config = dict(
    n_layer=16,
    d_model=448,
    n_experts=40,
    experts_per_token=4,
    d_expert=64,
    d_shared_expert=0,
    activation='swiglu',
    moe_layers=[1, 2, 3, 4, 5, 6, 7, 8, 9, 10, 11, 12, 13, 14, 15],
    router_score='softmax',
    normalize_top_k=True,
    routed_scale=2.0,
    balance_loss=0.00699,
    balance_bias=False,
    router_noise=0.1,
    router_cosine_scale=10.0,
    n_groups=4,
    groups_per_token=1,
    init_std_router=0.0306,
    lr_router=0.000403,
    vocab_size=8192,
    norm='rmsnorm',
    norm_eps=1e-05,
    tie_embeddings=False,
    optimizer='adamw',
    lr=0.00116,
    beta1=0.9,
    beta2=0.98,
    batch_tokens=65536,
    seq_len=1024,
    train_tokens=506500000,
    steps=7729,
    dataset='wikipedia_en',
)
Below are experts of layer 2 (counted from 0) of a mixture-of-experts language model. Rows are named router (the router's row for the expert), gate (a neuron's input weights, with its number), up (a neuron's input weights, with its number) and show model dimensions 336-391. Each number is 200 + 30 x the weight over its row's rms, rounded and kept within 0 to 999.
Before each expert's rows: a language model's description of what the expert responds to. This comes from a sample of Wikipedia text that the model never trained on.

# expert 33
Description: Word endings, closing parens. Closing parentheses and final suffix pieces of words like -ic, -ally, -ness, -ley, plus he and she.
router,195,180,152,190,205,223,202,191,215,156,171,183,227,220,189,181,226,161,186,170,181,200,216,269,164,155,260,242,185,127,190,218,200,172,193,188,167,188,192,227,174,137,195,220,220,227,197,151,189,243,164,148,177,176,212,187
gate0,150,180,206,250,172,134,162,155,227,175,207,251,221,127,161,195,222,182,224,204,203,190,153,224,234,236,246,159,185,209,162,175,193,213,201,167,226,174,237,221,198,187,230,161,187,224,163,167,211,211,175,173,249,209,184,196
up0,241,170,176,252,239,188,220,191,242,188,197,211,193,242,183,275,196,191,251,171,213,189,216,223,164,196,180,197,247,160,187,201,203,238,207,127,216,203,192,206,212,185,216,269,211,216,191,187,215,226,201,165,196,208,160,191
gate1,224,186,212,184,201,151,187,198,201,224,224,253,213,173,194,221,206,197,156,218,192,215,190,193,260,190,189,169,149,248,190,226,210,196,187,172,223,219,175,190,223,176,266,156,222,247,162,232,229,192,175,240,255,185,219,215
up1,173,161,275,190,216,164,147,164,207,151,224,238,168,184,224,179,213,221,262,219,184,212,200,201,183,253,165,194,199,208,224,214,188,173,188,212,230,174,208,215,220,217,156,205,177,242,199,193,183,155,200,192,246,219,168,209
gate2,211,202,223,228,162,205,226,184,230,214,163,232,193,213,187,170,195,164,140,223,219,227,185,213,203,211,229,196,205,181,182,207,201,231,207,237,195,228,199,180,205,220,205,172,269,192,170,246,260,204,200,221,179,267,252,166
up2,173,227,218,170,243,229,163,167,204,192,207,209,222,220,222,257,230,178,210,164,219,181,169,211,231,264,181,168,198,232,170,134,160,260,160,145,232,171,219,212,202,236,217,192,163,204,176,235,219,173,181,168,204,146,193,193
gate3,164,188,235,184,196,137,180,239,251,150,229,235,188,200,173,224,235,174,179,205,231,140,166,190,216,189,210,187,177,212,153,201,203,209,240,206,220,186,194,187,221,169,193,216,186,187,161,271,216,207,240,188,259,237,192,207
up3,191,202,181,167,230,169,205,211,210,188,206,211,154,276,176,193,206,204,169,212,206,175,169,235,201,145,196,229,232,171,192,216,199,200,141,228,181,170,179,253,195,165,207,198,227,179,195,159,210,180,215,191,179,196,169,220
gate4,251,177,191,193,201,168,185,197,188,168,228,240,169,198,226,182,185,166,221,167,149,183,169,193,202,223,187,231,183,233,223,186,234,247,218,195,218,233,202,205,200,195,202,146,218,214,214,258,216,227,165,165,251,197,231,183
up4,166,191,186,188,179,215,208,260,224,210,257,219,231,197,229,230,237,258,251,245,170,143,155,240,211,191,210,159,185,248,256,222,212,178,245,165,200,155,178,185,223,194,205,140,225,184,142,194,215,208,220,184,220,196,231,237
gate5,215,151,206,214,154,184,204,180,235,222,163,207,275,163,223,231,243,204,197,259,228,203,187,200,231,214,207,171,191,249,195,163,229,215,247,186,272,193,214,210,155,112,235,164,156,256,207,267,243,216,153,200,199,208,259,160
up5,150,181,217,187,188,316,209,154,194,196,150,196,202,187,195,232,219,166,190,228,245,184,223,194,206,237,149,201,206,173,299,214,218,238,230,186,200,207,221,220,171,232,163,182,212,172,162,232,127,188,198,228,208,140,236,184
gate6,184,216,206,245,179,149,206,230,205,187,190,232,249,198,178,191,233,171,199,217,197,204,175,195,227,249,193,187,184,278,181,172,185,174,201,174,223,153,246,211,278,199,205,161,170,204,160,203,217,189,212,237,262,176,224,207
up6,207,125,264,197,213,172,186,220,190,184,170,188,152,233,225,154,193,194,204,216,234,228,218,188,198,189,158,196,190,214,164,213,176,179,223,194,217,197,184,187,181,212,219,235,251,230,183,209,199,234,248,203,230,172,239,200
gate7,212,142,204,212,183,207,179,174,235,213,248,258,195,244,173,199,243,200,189,206,171,238,195,221,161,231,196,184,180,216,185,194,186,225,229,170,264,157,236,258,266,163,190,179,173,206,265,208,220,166,164,201,214,214,227,212
up7,177,170,220,180,200,152,221,200,189,231,175,206,178,219,194,193,145,176,167,237,163,186,188,137,206,204,221,197,173,216,208,243,149,229,175,221,162,212,216,195,222,160,272,212,144,203,252,188,202,221,222,142,189,212,195,210
gate8,181,208,167,187,214,140,203,173,247,214,187,214,247,243,190,193,202,186,213,193,222,175,163,210,236,186,185,203,235,205,245,181,223,210,232,162,245,239,204,180,233,212,240,194,234,220,115,181,223,187,200,224,241,186,217,214
up8,223,150,139,192,107,169,237,188,225,208,219,183,224,256,176,202,202,187,194,193,204,215,133,198,182,197,233,204,223,119,247,174,239,197,187,209,186,193,192,165,208,237,176,211,262,210,156,211,220,163,224,249,190,179,212,212
gate9,171,222,182,172,148,157,162,172,209,202,188,215,214,250,148,230,212,214,209,195,246,210,167,196,227,265,180,201,193,210,171,180,164,182,212,190,205,191,230,211,256,224,187,177,216,249,153,172,248,178,159,244,283,222,185,241
up9,175,147,177,192,179,177,203,146,178,189,165,156,205,230,169,164,195,216,215,204,186,204,226,248,196,166,146,181,235,227,226,202,223,182,222,149,182,241,218,211,191,197,219,211,218,195,223,215,197,171,186,197,151,194,239,264
gate10,163,221,207,181,207,196,177,192,230,213,205,232,243,250,149,207,212,210,159,207,187,181,164,248,248,257,210,177,207,186,235,175,200,228,205,199,252,182,200,205,228,202,236,187,177,200,199,199,218,196,183,197,243,234,186,141
up10,185,162,199,173,232,223,204,191,205,185,244,203,166,212,152,203,218,193,202,175,224,192,195,189,210,213,237,222,248,207,242,230,154,249,156,208,142,133,203,151,230,204,190,237,254,225,215,224,188,234,141,207,223,160,237,206
gate11,165,216,180,245,162,173,169,184,197,215,239,203,206,182,128,165,184,192,178,198,246,197,116,173,213,245,182,195,207,223,229,177,222,237,261,215,253,203,240,155,255,176,209,187,222,262,236,207,223,189,244,218,223,227,253,177
up11,283,167,224,147,173,204,173,207,180,183,180,224,206,196,254,260,234,196,248,217,219,226,196,212,261,170,226,179,155,238,239,186,153,130,213,200,202,190,199,201,214,253,225,170,204,233,179,166,239,213,176,200,228,232,143,237
gate12,214,193,190,284,235,156,217,254,208,206,248,234,214,186,252,210,202,215,176,213,182,185,203,230,213,178,217,233,169,236,159,199,211,208,183,199,214,207,160,213,247,190,246,178,203,126,185,160,211,199,189,196,237,201,167,216
up12,184,221,134,206,226,217,232,245,199,174,227,194,159,141,183,195,194,177,181,149,197,178,143,238,199,152,223,163,181,182,205,172,147,214,204,222,194,183,162,182,198,235,190,192,219,212,202,217,163,206,185,236,218,184,168,174
gate13,150,197,196,210,220,153,216,199,218,186,212,246,211,183,189,237,210,169,216,236,213,223,163,208,273,234,169,229,232,201,217,198,177,178,249,148,171,163,195,212,232,203,259,168,225,219,212,187,238,233,233,164,227,207,186,212
up13,139,188,232,174,191,205,183,176,170,157,255,205,210,153,171,190,258,271,176,168,223,168,213,233,221,164,190,175,212,254,185,282,159,191,186,220,189,245,174,199,205,201,178,194,181,206,185,190,277,206,247,212,223,178,210,120
gate14,208,186,203,203,275,156,143,145,243,229,202,172,183,194,147,196,217,192,219,178,215,208,142,230,227,216,199,195,152,199,206,181,210,234,199,237,244,210,163,194,260,194,254,227,180,190,187,176,219,162,200,235,234,210,188,153
up14,178,229,207,228,176,161,209,122,194,208,204,177,226,226,195,167,192,183,209,200,213,210,192,124,213,185,201,202,156,214,174,169,176,167,199,186,202,216,211,193,174,163,219,233,205,195,179,194,195,176,212,231,178,237,188,212
gate15,212,175,162,210,187,194,195,201,226,189,228,188,258,200,198,230,195,202,202,202,179,153,159,274,236,234,222,254,185,185,199,196,221,209,210,188,214,171,209,197,210,200,206,192,205,198,190,153,209,192,220,226,238,205,261,194
up15,195,245,224,174,228,201,163,192,207,205,214,166,249,190,225,235,203,199,197,192,185,197,212,174,185,215,211,206,201,207,201,214,256,221,175,189,212,188,194,160,243,214,204,203,220,156,207,228,176,213,251,248,163,230,208,162
gate16,204,178,199,250,174,176,160,148,273,182,165,202,220,182,183,187,227,216,188,224,184,211,192,213,235,220,179,196,178,218,178,212,253,226,173,169,191,201,220,202,219,197,220,140,223,252,174,182,175,215,193,265,257,203,177,179
up16,167,192,192,246,230,195,227,174,181,203,175,254,230,207,229,152,193,164,183,192,180,216,267,211,226,183,179,221,219,207,204,215,213,200,205,202,208,235,230,171,179,264,177,147,230,166,188,210,228,202,173,232,181,222,199,163
gate17,185,205,198,243,239,187,193,210,165,256,221,238,171,161,198,159,187,200,232,148,197,204,232,165,233,174,172,198,146,230,221,207,165,218,216,173,165,227,250,173,211,296,205,182,213,244,144,266,246,183,215,218,230,251,203,198
up17,156,216,160,188,215,209,197,191,197,238,178,176,234,271,183,216,168,167,168,208,253,231,124,234,180,165,213,180,185,180,206,206,225,196,179,223,165,243,180,160,200,211,230,181,178,207,232,214,155,169,228,212,212,168,235,134
gate18,142,177,231,196,213,182,174,118,275,176,264,211,217,146,209,223,177,212,215,207,192,244,187,148,247,240,225,202,173,196,240,225,191,255,209,186,196,217,229,185,223,243,193,164,222,208,144,188,224,182,193,158,273,197,234,264
up18,161,200,233,154,186,196,227,216,160,212,187,166,171,163,174,200,144,222,184,202,208,242,150,227,225,208,244,123,260,225,223,175,181,189,207,195,159,191,193,148,176,218,166,195,169,167,223,165,195,235,203,223,186,187,217,192

# expert 30
Description: Infobox field names. Field labels opening infobox lines (Stadium:, Instruments:, FIPS code), plus the, and, closing parentheses and periods in prose and tables.
router,260,144,221,168,200,208,215,208,198,205,231,195,181,223,218,205,154,218,218,226,212,198,163,180,220,213,207,209,178,255,193,250,160,188,241,146,168,164,228,218,182,213,203,196,231,207,145,179,178,193,184,240,192,211,158,190
gate0,207,238,163,196,226,142,159,172,219,187,206,175,182,199,230,187,197,188,165,218,194,219,259,175,178,203,167,184,210,169,194,225,206,156,230,216,188,176,189,189,231,224,140,158,182,197,229,141,246,151,189,152,191,165,228,156
up0,131,212,195,201,217,201,194,204,177,213,181,226,264,205,201,194,182,211,154,179,194,221,202,188,231,193,206,165,242,230,215,220,223,113,229,133,255,164,215,215,206,198,140,188,189,189,225,187,171,221,195,172,193,181,200,210
gate1,155,199,235,175,211,153,226,213,190,219,199,250,182,200,209,179,198,212,253,174,217,208,258,212,163,204,182,178,226,198,187,228,160,208,185,216,215,210,210,155,198,192,218,185,209,189,137,171,251,202,211,220,210,138,204,206
up1,210,218,168,215,208,181,178,173,234,205,197,197,186,226,184,180,175,224,178,205,155,198,236,165,189,165,156,240,235,220,149,258,193,203,216,228,228,219,220,204,193,187,150,211,227,171,197,170,227,181,134,190,209,148,202,163
gate2,155,170,193,204,231,163,160,232,231,214,186,228,197,177,150,230,189,226,207,167,215,200,180,177,210,167,190,242,218,254,250,165,239,205,227,163,161,186,216,209,170,207,216,203,183,225,197,239,203,182,160,205,219,220,151,224
up2,178,211,194,198,142,212,254,186,207,205,209,180,241,147,224,257,195,236,193,237,178,185,219,220,247,147,199,216,194,158,217,156,237,197,202,259,183,238,182,230,217,182,178,218,183,193,194,164,184,193,223,154,146,203,206,187
gate3,155,197,226,230,145,155,138,172,194,256,219,271,206,222,182,186,198,227,182,188,178,191,218,197,204,181,193,253,181,238,217,229,174,191,186,219,217,252,217,210,174,227,205,127,261,206,187,225,243,231,197,224,197,161,198,141
up3,187,156,225,207,226,251,213,228,208,166,200,204,236,243,264,225,211,198,233,246,162,234,179,217,174,159,182,201,159,214,229,210,254,178,143,220,219,179,201,245,220,217,162,156,160,221,279,210,169,130,237,192,221,223,160,207
gate4,159,170,179,214,202,179,190,234,214,177,227,203,199,213,158,183,221,186,199,201,207,175,185,207,217,202,208,161,217,194,243,191,168,225,159,218,234,255,178,216,234,133,184,158,240,227,205,182,211,258,248,224,245,175,237,234
up4,213,258,132,201,167,195,179,205,210,194,225,168,124,207,228,216,176,154,213,219,170,198,184,236,179,210,235,229,180,205,190,265,177,197,168,170,191,218,179,246,216,235,210,166,217,193,218,147,182,287,232,245,226,205,158,185
gate5,166,197,194,225,217,175,158,132,197,160,185,290,193,220,183,245,177,159,164,241,231,199,196,263,221,205,210,205,198,167,145,174,239,241,207,144,232,215,190,229,169,191,204,162,262,227,240,235,157,210,198,172,238,220,195,167
up5,160,186,181,152,241,213,184,157,221,231,159,183,210,230,221,226,185,152,180,184,168,183,211,225,182,189,211,209,192,200,214,122,167,253,215,250,210,174,218,261,204,259,224,229,172,223,143,164,179,188,196,243,173,183,136,203
gate6,206,173,162,196,196,186,108,188,218,166,231,207,154,198,236,224,231,210,234,189,212,215,169,166,232,290,198,163,227,211,180,172,190,276,192,214,207,216,217,249,220,181,225,220,210,264,169,211,222,189,180,221,252,185,240,181
up6,177,201,148,222,205,162,261,209,193,188,171,177,271,243,217,202,197,191,205,247,198,205,185,217,231,220,156,210,198,164,174,190,225,158,195,244,204,210,138,178,161,209,211,246,203,204,182,186,212,227,227,182,221,272,177,174
gate7,199,203,149,261,262,177,196,257,198,206,221,271,149,164,163,195,188,191,136,184,181,236,189,224,230,161,248,224,154,155,266,174,207,224,268,169,214,207,232,166,178,255,198,175,166,221,237,172,219,198,216,226,206,177,211,238
up7,180,240,148,197,170,214,234,189,188,227,252,181,178,195,184,183,195,246,206,229,194,229,186,195,200,172,205,212,170,134,223,211,160,229,219,241,211,275,166,142,161,174,115,220,152,204,218,142,237,208,258,243,197,140,247,231
gate8,153,188,144,226,197,152,154,169,241,216,213,217,194,238,186,206,220,195,183,152,174,214,159,198,196,240,232,199,263,239,187,165,231,187,175,179,195,184,168,199,252,256,163,190,206,216,197,182,234,224,154,224,222,217,202,159
up8,212,181,234,196,200,229,159,147,235,190,139,179,157,200,251,177,188,170,216,287,195,196,193,224,151,227,187,232,188,179,203,279,175,156,166,183,256,161,229,214,152,192,190,269,222,220,214,216,187,197,193,175,243,168,139,148
gate9,192,199,191,145,215,144,178,223,239,216,253,231,228,200,222,189,182,173,250,184,227,175,218,201,274,218,177,235,207,198,231,232,158,192,220,182,234,299,250,205,202,191,224,188,257,186,199,215,222,233,218,190,195,142,192,209
up9,180,154,160,189,159,216,272,186,250,170,209,214,217,231,162,214,218,209,161,185,212,166,244,245,181,166,166,191,211,245,218,213,149,194,207,197,175,192,180,245,166,190,164,222,230,230,165,207,198,236,235,165,171,183,164,196
gate10,174,183,262,172,189,171,279,199,179,207,257,203,138,228,156,251,174,227,178,200,202,186,213,223,249,177,171,168,189,182,228,268,209,246,156,169,218,243,226,212,215,184,192,185,241,200,167,199,176,162,202,257,165,203,189,184
up10,205,201,187,190,229,169,255,190,189,191,161,198,178,216,259,200,212,161,180,187,201,198,140,233,163,160,207,231,241,199,141,158,222,201,199,223,196,177,152,176,203,206,217,139,232,212,184,230,174,158,232,202,191,203,195,182
gate11,163,187,216,258,214,180,199,119,166,273,218,240,176,197,161,205,268,176,223,221,242,210,128,225,196,200,216,196,217,217,172,203,138,218,205,162,189,193,230,172,210,202,217,166,194,157,147,210,197,214,219,235,193,186,194,213
up11,219,265,144,160,196,207,159,270,275,179,175,177,206,206,183,220,188,226,142,160,149,174,261,175,231,218,191,217,224,232,242,178,245,228,271,203,245,168,187,205,175,192,190,242,212,195,226,177,222,202,123,209,226,183,209,209
gate12,198,170,241,196,215,159,185,158,170,204,178,198,169,187,167,189,286,225,175,138,185,146,205,193,219,138,170,150,180,202,222,194,203,223,235,193,211,219,195,166,243,200,215,208,188,198,178,241,243,262,161,258,195,228,202,202
up12,192,220,173,237,129,163,163,216,194,194,198,220,215,207,173,167,188,176,253,211,210,272,168,202,180,233,194,175,206,217,179,206,182,239,239,218,205,194,232,175,205,185,174,218,241,195,163,191,279,155,227,189,212,167,153,211
gate13,212,225,121,197,195,175,162,252,244,146,220,209,244,173,210,182,204,218,147,190,197,208,162,189,176,222,244,154,208,211,132,223,193,148,175,220,219,233,222,139,212,180,212,221,219,163,207,219,185,219,160,254,207,244,195,140
up13,239,200,185,214,182,194,268,219,183,228,137,230,129,196,232,188,148,199,215,173,200,219,196,226,204,171,169,210,187,206,173,223,190,167,184,218,199,213,183,152,191,260,197,199,210,168,189,222,210,231,236,148,195,179,249,178
gate14,217,194,201,219,195,174,242,200,211,188,228,201,208,196,193,250,181,203,230,137,252,225,195,162,188,226,200,223,173,202,153,183,208,213,229,190,165,186,238,240,240,220,222,153,213,183,203,228,186,211,189,171,143,222,183,206
up14,243,185,194,212,166,223,161,211,240,183,265,222,251,231,214,204,180,222,202,171,191,177,251,155,168,251,234,213,199,132,210,222,222,186,216,205,184,185,210,187,183,209,182,190,253,146,207,197,179,238,169,241,196,175,177,190
gate15,203,164,213,230,229,189,195,184,209,198,150,210,203,244,188,144,190,196,190,190,181,209,178,174,185,179,187,209,220,243,233,152,198,224,230,164,203,216,194,194,224,239,205,175,216,246,135,193,249,178,217,220,204,204,143,164
up15,232,205,181,153,172,197,180,176,172,232,233,231,184,180,219,229,295,190,201,258,205,195,230,197,171,194,198,204,217,152,174,213,250,208,177,191,189,213,182,191,192,176,192,223,152,192,249,188,217,212,155,153,228,169,199,180
gate16,203,133,190,181,203,203,228,188,221,201,228,102,158,202,173,241,225,188,217,207,194,261,205,216,240,183,149,161,184,242,126,226,214,181,226,201,227,159,209,230,233,221,215,196,223,192,164,212,148,204,153,246,178,222,204,210
up16,229,204,198,219,191,175,181,181,186,176,180,161,186,211,163,221,224,215,201,230,221,202,168,215,218,198,205,153,199,223,219,186,213,232,192,159,181,249,201,213,188,200,159,187,181,223,190,228,197,141,216,219,233,159,269,210
gate17,181,207,227,226,202,236,225,167,188,188,219,225,173,183,197,251,153,238,183,129,217,173,192,174,221,246,176,233,159,271,181,168,197,166,236,139,230,226,218,194,251,204,223,179,237,193,184,153,179,230,167,244,202,182,168,206
up17,177,226,206,179,149,207,208,204,220,194,205,232,199,227,203,197,144,243,189,198,188,188,262,243,191,236,205,181,214,225,174,154,176,202,182,214,204,155,219,162,214,199,158,170,190,150,214,244,173,193,213,203,213,195,198,126
gate18,126,206,206,211,175,157,180,161,227,191,234,153,221,221,186,221,198,176,213,245,200,198,225,217,196,227,187,133,170,154,235,186,175,200,202,172,231,208,186,195,159,146,153,205,232,110,194,167,185,198,160,186,234,167,163,215
up18,213,215,190,197,192,177,161,176,172,167,138,173,199,182,224,139,160,154,213,252,204,196,174,225,224,163,204,230,180,128,177,192,207,208,136,211,106,198,172,197,208,173,192,228,221,231,209,170,214,211,247,223,179,133,242,164

# expert 32
Description: Word endings, list numbers. Final pieces of words (-ously, -ving, -al), periods after list numbers like 14., decimal points in vote tables, and the word and.
router,176,175,174,203,199,213,237,153,174,212,204,225,202,168,198,217,199,222,207,249,221,187,210,195,210,231,179,218,199,198,221,201,134,231,190,163,235,209,182,231,193,257,200,223,161,180,196,239,165,197,210,243,189,205,131,222
gate0,179,205,217,161,230,171,162,185,183,159,188,228,186,234,191,174,178,182,153,205,212,213,167,227,211,166,200,191,150,254,231,169,176,170,228,198,179,207,186,183,213,203,171,127,255,201,195,175,255,252,207,187,225,221,210,178
up0,175,191,248,155,178,181,204,175,260,244,169,222,171,184,207,252,208,229,165,228,258,235,198,152,194,144,194,178,209,228,212,185,223,153,169,210,161,220,197,200,179,175,197,214,261,244,122,208,186,141,162,193,172,212,174,219
gate1,173,197,211,181,243,198,167,187,200,164,188,234,140,156,208,193,234,177,219,185,235,136,189,215,202,216,198,167,195,294,185,170,155,195,168,205,165,218,212,192,200,222,207,216,182,248,167,171,199,276,220,217,195,236,267,195
up1,197,184,192,253,198,188,233,209,183,222,228,168,207,191,225,186,238,180,207,175,215,218,186,211,151,204,185,216,211,213,220,218,226,202,256,188,266,155,287,231,201,226,249,169,182,189,285,185,243,167,245,198,224,274,230,227
gate2,182,184,196,226,192,173,204,262,229,249,178,221,189,220,142,217,219,219,176,205,211,188,199,217,221,209,178,245,158,208,192,178,231,225,227,163,213,194,207,162,244,176,172,154,223,198,225,186,223,146,246,197,211,212,206,159
up2,216,162,203,170,188,191,191,204,217,258,188,179,191,188,140,247,196,233,212,142,248,217,228,126,205,218,168,220,188,194,147,180,157,185,232,146,215,199,172,228,184,151,193,182,168,187,220,149,237,168,228,193,227,191,212,177
gate3,164,235,167,166,207,179,168,197,193,153,211,213,213,175,223,167,199,179,218,213,207,188,191,196,228,138,232,195,152,188,210,128,225,251,187,179,206,185,211,213,189,162,263,199,183,161,204,229,208,228,222,214,228,160,249,160
up3,234,274,289,210,242,179,254,207,218,201,209,182,232,201,242,172,225,249,162,150,192,151,203,219,205,141,226,176,181,133,227,133,213,197,210,237,224,184,200,246,190,221,200,160,200,148,219,167,166,164,244,168,168,221,193,174
gate4,202,185,211,177,181,192,161,170,205,209,218,204,206,194,119,196,234,141,157,238,200,223,235,211,250,175,190,255,142,203,203,169,188,249,200,175,159,155,188,196,221,168,239,202,230,210,157,187,199,200,173,212,239,190,200,191
up4,248,164,164,217,184,166,163,198,145,250,218,210,192,207,201,198,150,234,187,285,200,175,194,228,209,215,149,238,187,164,158,145,167,174,212,216,200,191,192,240,195,165,151,237,228,251,214,200,198,205,221,184,206,201,187,218
gate5,219,223,199,223,183,147,189,185,199,190,202,258,216,206,129,150,249,171,153,204,228,154,221,239,211,222,188,190,212,190,175,207,259,160,192,216,238,184,246,217,252,159,231,169,179,211,180,179,235,183,188,222,249,221,192,197
up5,200,212,202,237,207,203,161,189,171,167,216,270,159,208,182,182,244,211,205,222,202,247,236,197,210,193,286,187,212,214,171,158,129,187,221,236,243,197,214,219,164,131,216,206,165,153,220,205,218,231,235,188,210,155,191,196
gate6,180,184,206,215,210,195,205,172,239,210,255,246,174,178,154,192,215,184,193,186,180,176,176,194,248,197,214,218,203,212,234,193,212,186,170,242,171,168,204,191,187,172,215,253,222,125,200,213,201,185,176,274,229,241,149,204
up6,165,148,154,222,131,187,205,152,206,224,232,194,184,250,172,225,207,243,203,132,203,259,172,276,224,249,141,195,158,254,251,291,186,186,191,187,242,173,202,204,228,235,228,214,249,211,215,264,190,160,178,213,179,155,206,235
gate7,185,180,177,195,173,187,185,187,191,215,224,226,183,245,223,193,224,175,219,177,168,162,89,231,172,168,178,224,202,181,201,268,191,181,214,158,205,228,229,177,238,193,191,134,173,211,192,228,252,172,163,176,191,213,186,165
up7,164,227,182,179,290,180,233,162,224,213,171,215,228,211,228,159,215,150,152,182,237,175,208,199,215,271,208,171,221,174,252,228,261,156,217,251,175,220,174,233,196,141,203,258,226,198,196,198,188,188,267,154,214,172,161,219
gate8,145,190,176,215,221,257,182,204,174,181,193,227,201,221,170,246,216,215,175,177,165,210,215,152,226,230,203,228,180,207,188,172,206,146,211,195,162,145,229,179,256,200,215,195,219,222,135,209,217,225,184,224,200,211,174,149
up8,216,212,250,211,208,232,196,128,193,197,208,178,127,253,201,218,218,183,179,236,242,212,205,208,189,141,205,273,165,194,214,250,191,221,215,250,265,216,186,187,189,175,247,192,184,162,207,215,180,227,180,230,243,185,164,217
gate9,188,190,219,235,155,107,179,254,212,163,213,212,232,203,212,228,170,162,186,190,119,210,174,233,178,216,180,208,178,243,205,197,209,210,252,191,206,212,196,197,260,202,210,236,213,227,183,215,241,175,182,196,247,207,191,171
up9,201,188,148,216,155,186,151,201,215,174,215,194,144,165,218,156,232,203,201,232,230,190,128,219,222,202,218,191,206,200,181,217,223,217,171,199,182,203,237,243,209,144,173,221,206,243,199,196,200,193,171,258,218,194,193,201
gate10,190,171,185,167,151,211,215,209,181,227,235,231,185,172,218,175,204,209,152,192,169,178,205,179,178,233,177,215,220,248,263,203,219,208,203,137,208,215,209,201,199,204,223,154,228,168,189,254,235,233,239,276,290,181,245,189
up10,245,180,159,251,205,172,219,167,257,170,215,220,205,205,242,173,146,144,223,239,207,196,168,193,179,160,258,230,190,199,236,188,195,203,165,195,191,225,156,216,160,156,170,134,244,190,228,211,236,210,157,209,216,211,216,242
gate11,134,168,193,184,205,160,211,256,237,162,217,202,181,200,169,132,173,207,198,140,209,180,160,171,218,176,172,216,230,198,184,208,225,233,211,209,240,167,234,199,212,183,218,184,228,220,226,209,200,236,189,148,252,208,243,207
up11,203,168,237,214,176,170,215,194,151,220,221,208,224,181,202,208,205,194,225,158,190,193,156,186,231,117,203,225,187,222,226,223,252,177,237,191,183,199,200,246,240,194,298,173,231,188,188,211,208,203,201,226,201,192,186,186
gate12,218,211,200,186,182,195,206,247,170,126,217,185,196,208,229,185,205,203,164,160,171,129,215,182,204,237,219,251,231,219,206,217,236,206,238,201,235,200,202,243,196,166,170,194,208,260,240,187,163,194,203,232,292,184,170,196
up12,216,247,207,180,166,246,179,200,202,226,269,203,142,147,128,238,177,192,146,225,167,192,188,232,149,208,205,181,183,260,180,192,196,239,182,211,161,219,176,161,215,222,182,226,137,192,206,207,200,255,193,234,203,216,198,203
gate13,185,196,216,234,188,175,166,187,226,231,231,214,204,200,201,229,185,179,203,203,236,143,159,207,180,218,215,224,191,189,239,198,212,171,237,149,171,226,242,179,221,208,158,203,256,209,164,202,235,232,186,231,182,207,215,154
up13,133,239,241,171,211,283,193,214,152,187,215,210,233,168,260,207,230,151,223,243,189,226,241,178,180,205,176,218,199,250,232,198,183,162,177,186,233,194,168,217,206,169,175,183,137,178,237,190,216,214,251,152,175,209,190,230
gate14,155,220,249,217,217,194,236,154,226,207,227,202,244,160,176,152,195,243,190,188,170,232,227,201,206,226,192,223,190,205,191,183,210,186,162,179,211,209,186,179,174,235,198,178,211,232,210,177,208,247,165,204,277,158,255,190
up14,163,196,195,218,201,169,190,251,207,172,195,199,251,201,197,200,186,222,201,251,185,154,179,154,184,157,185,189,208,217,156,203,165,231,219,256,203,245,202,215,193,218,209,198,229,150,155,283,201,209,173,242,182,219,191,220
gate15,134,203,185,212,204,158,195,198,212,163,221,229,202,244,194,200,214,210,194,211,162,161,132,263,217,167,227,214,215,177,216,155,177,164,186,184,220,172,219,188,222,201,194,172,173,268,227,213,212,235,172,183,205,188,197,191
up15,239,214,226,204,213,181,205,207,191,217,176,204,231,197,172,224,187,179,192,215,217,226,168,214,231,181,241,212,209,195,190,192,175,189,254,172,180,177,230,204,183,179,213,225,217,266,240,160,209,226,241,223,269,206,164,172
gate16,206,205,178,213,189,155,224,192,233,250,253,188,191,248,205,223,186,194,243,182,180,193,156,186,205,171,236,213,189,194,234,222,220,209,230,183,234,183,220,265,194,217,184,122,194,204,240,190,169,222,248,193,173,210,183,206
up16,203,183,217,198,221,213,223,189,195,207,216,231,166,206,161,265,175,152,178,127,230,170,208,243,224,239,162,204,201,179,192,230,232,174,232,158,149,179,180,174,191,167,163,232,214,197,216,169,214,246,206,193,223,202,154,185
gate17,149,209,197,254,209,179,175,161,205,226,182,172,229,196,188,181,231,165,172,242,213,208,127,215,223,278,158,211,199,231,169,229,217,195,244,219,200,191,217,213,239,271,177,219,220,241,207,206,209,186,217,209,204,198,237,177
up17,160,206,171,223,222,204,194,254,192,203,168,268,223,198,200,178,225,211,202,185,174,178,177,199,167,262,244,220,239,185,156,175,252,231,218,220,232,206,164,202,176,175,199,179,179,194,223,176,186,183,174,195,172,145,222,235
gate18,216,211,169,196,190,180,204,215,248,171,255,231,235,264,221,187,211,215,223,167,175,195,207,274,210,249,171,220,181,212,202,138,206,212,186,175,205,203,271,221,213,255,214,207,190,183,191,182,235,187,218,230,230,236,203,202
up18,190,192,226,198,249,194,226,232,189,189,149,230,203,221,238,237,164,284,217,158,165,191,196,159,212,201,145,233,163,249,177,227,181,157,204,226,187,229,124,183,204,195,231,193,168,222,162,191,247,197,192,149,205,162,182,186